Experts of a small language model.
Size: 20 layers, width 192, vocabulary 8192.
Training: a variant of Muon for the experts, 778M tokens, 2651 steps.
Below are experts of layer 2 (counted from 0) of a mixture-of-experts language model. Rows are named router (the router's row for the expert) and show model dimensions 0-191. Each number is 128 + 32 x the weight over its row's rms, rounded and kept within 0 to 255. Numbers have three digits each.
After each expert's rows: "comes before" lists some tokens at least twice as common just after its tokens as in all text. This comes from a sample of Wikipedia text that the model never trained on. Tokens count by the router's weight.

# expert 5
router:130159122120103160147115112098118148132187180084151137120106148148147109129156118139096117118135125083082164125122092109208252107158165140124094125103045100165181161124120144118183132132077076156145120126110153070096100141129167107120143141105190131140139121065136183143099154100094116081104165115139057132171093160135105089197044126113092133121086110123123182146148145134182121120137148206106094113096058143112116104153135131087132203089149178099104135166157132116107130191122170118160118090123117145127090135169139105101077160122144141157094099117178095093140108136137108171
comes before: " | ", ".", " |", ", ", "–", ","

# expert 32
router:098116115132080144113118132180102131166088090105107109143074172182126110115087117078149133116111160179122118164158148129180098106104099104163156109126151142121198149135150108162133156081138126122146145122187143130156149166202101136136130114129139115150153128130154151134159103188150092130145170148121148095176055114102163142071064163088126151123178102110126083144151144092108054078124134077154155160226141067123149186109077134148079187103112083226098137146174114110107171095171119148131089109137177115075125139086162125107090109122114123123154171180099162113144106186144104114
comes before: "2", "1", "8", "7", " | ", "6"

# expert 47
router:159120078168113143132114177166154160198113103131128179105178145071136074102187095145118096142121172170145186152102165122148138117142079140121185129181063128112136167133110085092129109129126153084154122115154120147092088131098157178176135089107116104168147134119080114094039133114077123152178087086118063181168133063124149126113093159088092165115124159153091149140155189143154143146085176105115125108085127139101065092120121180113080159119145130070112143117126122090160137135099148201079091103181118089176143128102101179107120121164111110161093104122114117149087131154160156182
comes before: "\n\n", " The", " He", " In ", " In", " It"

# expert 23
router:160078081131137181121097179124167169111136108159119101160142175084106090163168085111146123135142127116083162096110178103078162074137137118154159119169131066115225160089147126118122067120108097133134148124095066112163079116154154159120116076106131130108165110091084098049103182161068158168082089069120108119119133116133142142148125159132145131129101101091110101128098182129093163167155076113077144121140136096155102127212093123140137122173208098147122146103150146144147145128097111158170165098116143179166154174085130158104063109132142161106088095138092060113111077130126160125
comes before: "\n\n", "The", "==", "=", "===", "In "

# expert 20
router:089175139112152154124155114148122174122097143081146158135174145079166117141085130143150086180214092160094106128163168128092152106121136129151123090087113106085146132112089085180061112090105109104122135148162109179124161157083130168152093163065148129113107120065165121146163163165157135153154113148168048105182081141124121122170178147098094104054159117100106123098110146169089171140078163058119166067141165100118113149100100164101162157127076119156173140128104147124088078074119062155136162094176177137121147119095100106176100103099167154148120152160128146121141141089135071113
comes before: "1", "2", "3", "5", "4", "6"

# expert 2
router:105163177185156157082162130146145094149114101144059121117061153202069186155175141114180118105087129125164122130102100117153150186070108099159091122101071146097104122163096106167119146087131137137117130154144182135152130116131148110107053164084117067095120089161062096195142155166191064165167098149103074098105125114144156144092098179171125149158111141153170090134090105073116107147078107118109171110104136132175092134139107167152150143189132135110100144132130098104147151093126099083129129112118090129144166163137096157118128127156196171153132108119096131171087195122147118083
comes before: "\n", "\n\n", "The", "==", "|", "==="

# expert 10
router:114125132132105139204121110132148152105123086167113188113176119155117185173140160111203125104119138141130129164124076094149088144163122089084155105105075074120131110101138136146113171121182058143112135101108170173078116146138161138129165100140112190128166138062120116094172065085137140191123154184111135105132072125103149184099186152131072112123076129188162125110154112136147158074104112143178158160176140126124131167106095179080125097116124128156178099117173111160181098089185102168135121157101161129124175154090132146088145128164154093140171197148105162127111114104160193166
comes before: "0", "1", "2", "3", "4", "5"

# expert 8
router:142051150149113093183125137080123120163141141157192117107105082163111155111181120104078157138122139127105192173086115086108100118181094130066115112112079177102145133157106130155146173110129132102120131124111183199155090143141129154088141127142173122114130108119080139174092170087106176103108126137137146108183106099169092132161175103116159156157095182144061091145109115122105134132101101131120048109114106123127116046155132134133102115137103136049074156122196089093134127075169136124147092114095089125129109187138152145116182191147109100184165147172128118170085081112102182089
comes before: "–", ")", ".", " |", "\n", " | "

# expert 0
router:113150151116135130055087097127063163144069159117129099162120117133136109137138150072099118130099131185157113157125136089115076154156111084138162083132101127166083079139136126118128125109160161195138135113094149202123168144106116183128199096175172124131172168114186104151179083098151153158144137150087148122175161192092179130139143099108133149148112145177117184111152172119110047161099162092145166074131080073093109159113133144133106116160081076147153103117162121163200161085160098145147155162085113095117137135111051163170129101077158157115106147165107131119135139186140159102
comes before: " | ", "0", "1", "\n", "2", "3"

# expert 44
router:112171093080119089097150106174115137100083083079164126080070129070137155134108160121169102187099174171126131106107169145120081136086127135079181142130216202127082128060120149121164145171122134142166138122114103116154103143135137131118155116143088175180147105176118095113166091115145128157114134094131085113155149150114120125109127143165162144103078134161162183131071178119111118051158176137170115078097123141120093090080110105203130122144130113110176155132157164144059112103086080126094109133114115059115064156100092111066088089103107112126176094137135172156100156145109127101
comes before: "1", "2", "0", "8", "4", "#"

# expert 13
router:141117183115150084086066130178105164132156102126181152163082074065172188083136164156171109182090126114178134113129088103093098161112120125118073149162147112117062142132093161158158114136171114125123082156163119084167140145099119175094194125108096124146146171153169092174135146084164167139137167069065117104082092096071155142084116094121162148141147089086119098112090042128099114105077120106179175159149157109096149133115119159154163090127110168139105139110084092166123158123123157101122128084098145126131160150117159132150180162065105137117153077143119171139118128193102124159
comes before: "| ", "-", "|", "- ", "- M", "|  |"

# expert 9
router:120136136086109141151082102082169126155140107068097161128104131171119099142113084106134114104193144143113115135116184141148155102170101118113104117102122130196156117144148141131121140117093128160136170166098107018168152089156137116105129096057128125165149133077142202144144151131099084138201143107171091133118097172152155173170107087157076092166151141132160101065135117133187169111119143138102082186061111108101084108192143132153117167070182151067160118156181138152072104149142132135145109151130106152132149134130172115121075106090096177175116059170166138089123124146099092149
comes before: " | ", "–", "020", "021", "010", "019"

# expert 49
router:095121178109116096095153148055142128133184121106136109095168122162131085137110159150130135143157151108104149080131118167118122163108091101117066160116154131096136145141117108131097153111143177168108161103139065116132096149192091182122129107063141166105149115121084128145080148047186128144115105126149158158149088192113169142126126102052191134101079126125127139141081093131234086165085087190155104099135152131091094171109138118177130141132128099159125128160148089121164088142108101085134119128161118127090103174183105144102139089145135115155124129075211040184112137185130136124
comes before: " and", " of", ".", " of the", ",", " to"

# expert 11
router:108118146177170135150101176131149130129105088115072152127102144167119104163154160120059140119141161129200142123067090124180120063151127127106133178095140076121095139137180099088115085175145088158122087181127099147144109159085119082165153126161196149112171172176108175170143140126159108100155173189112099141198184121139159140117153087165128100120123170107054112131135106135131130143167095171158136085114130176101079122121135120073165135134153092116118166081133216123142183154118078068157154129069140119132165122093139131128183119124190176114123178116107129119172077127127149156
comes before: "\n", "\n\n", " |  | ", "andidate | Votes |", " MP", " | A"

# expert 38
router:148156153138170098215186159122102159105123105180092173111096156173195127126074095125052179106166077091126136117152153124137139099093133153093158079173080174090158182117105131170121085099126115147154097130111175088147083164184133151113103090172118159147120107149127135159133181053085115076163158145117141106129083091082150136130093090087146065132086102161108159132165137130187114130153158090138039152114100147217138109106106144127157142085107150144172134107111102145124093190126125105122120082126102124161120151145068142121118142121119159160125116123130115127116065150072146111
comes before: "2", "1", "'s", ",", " (", " H"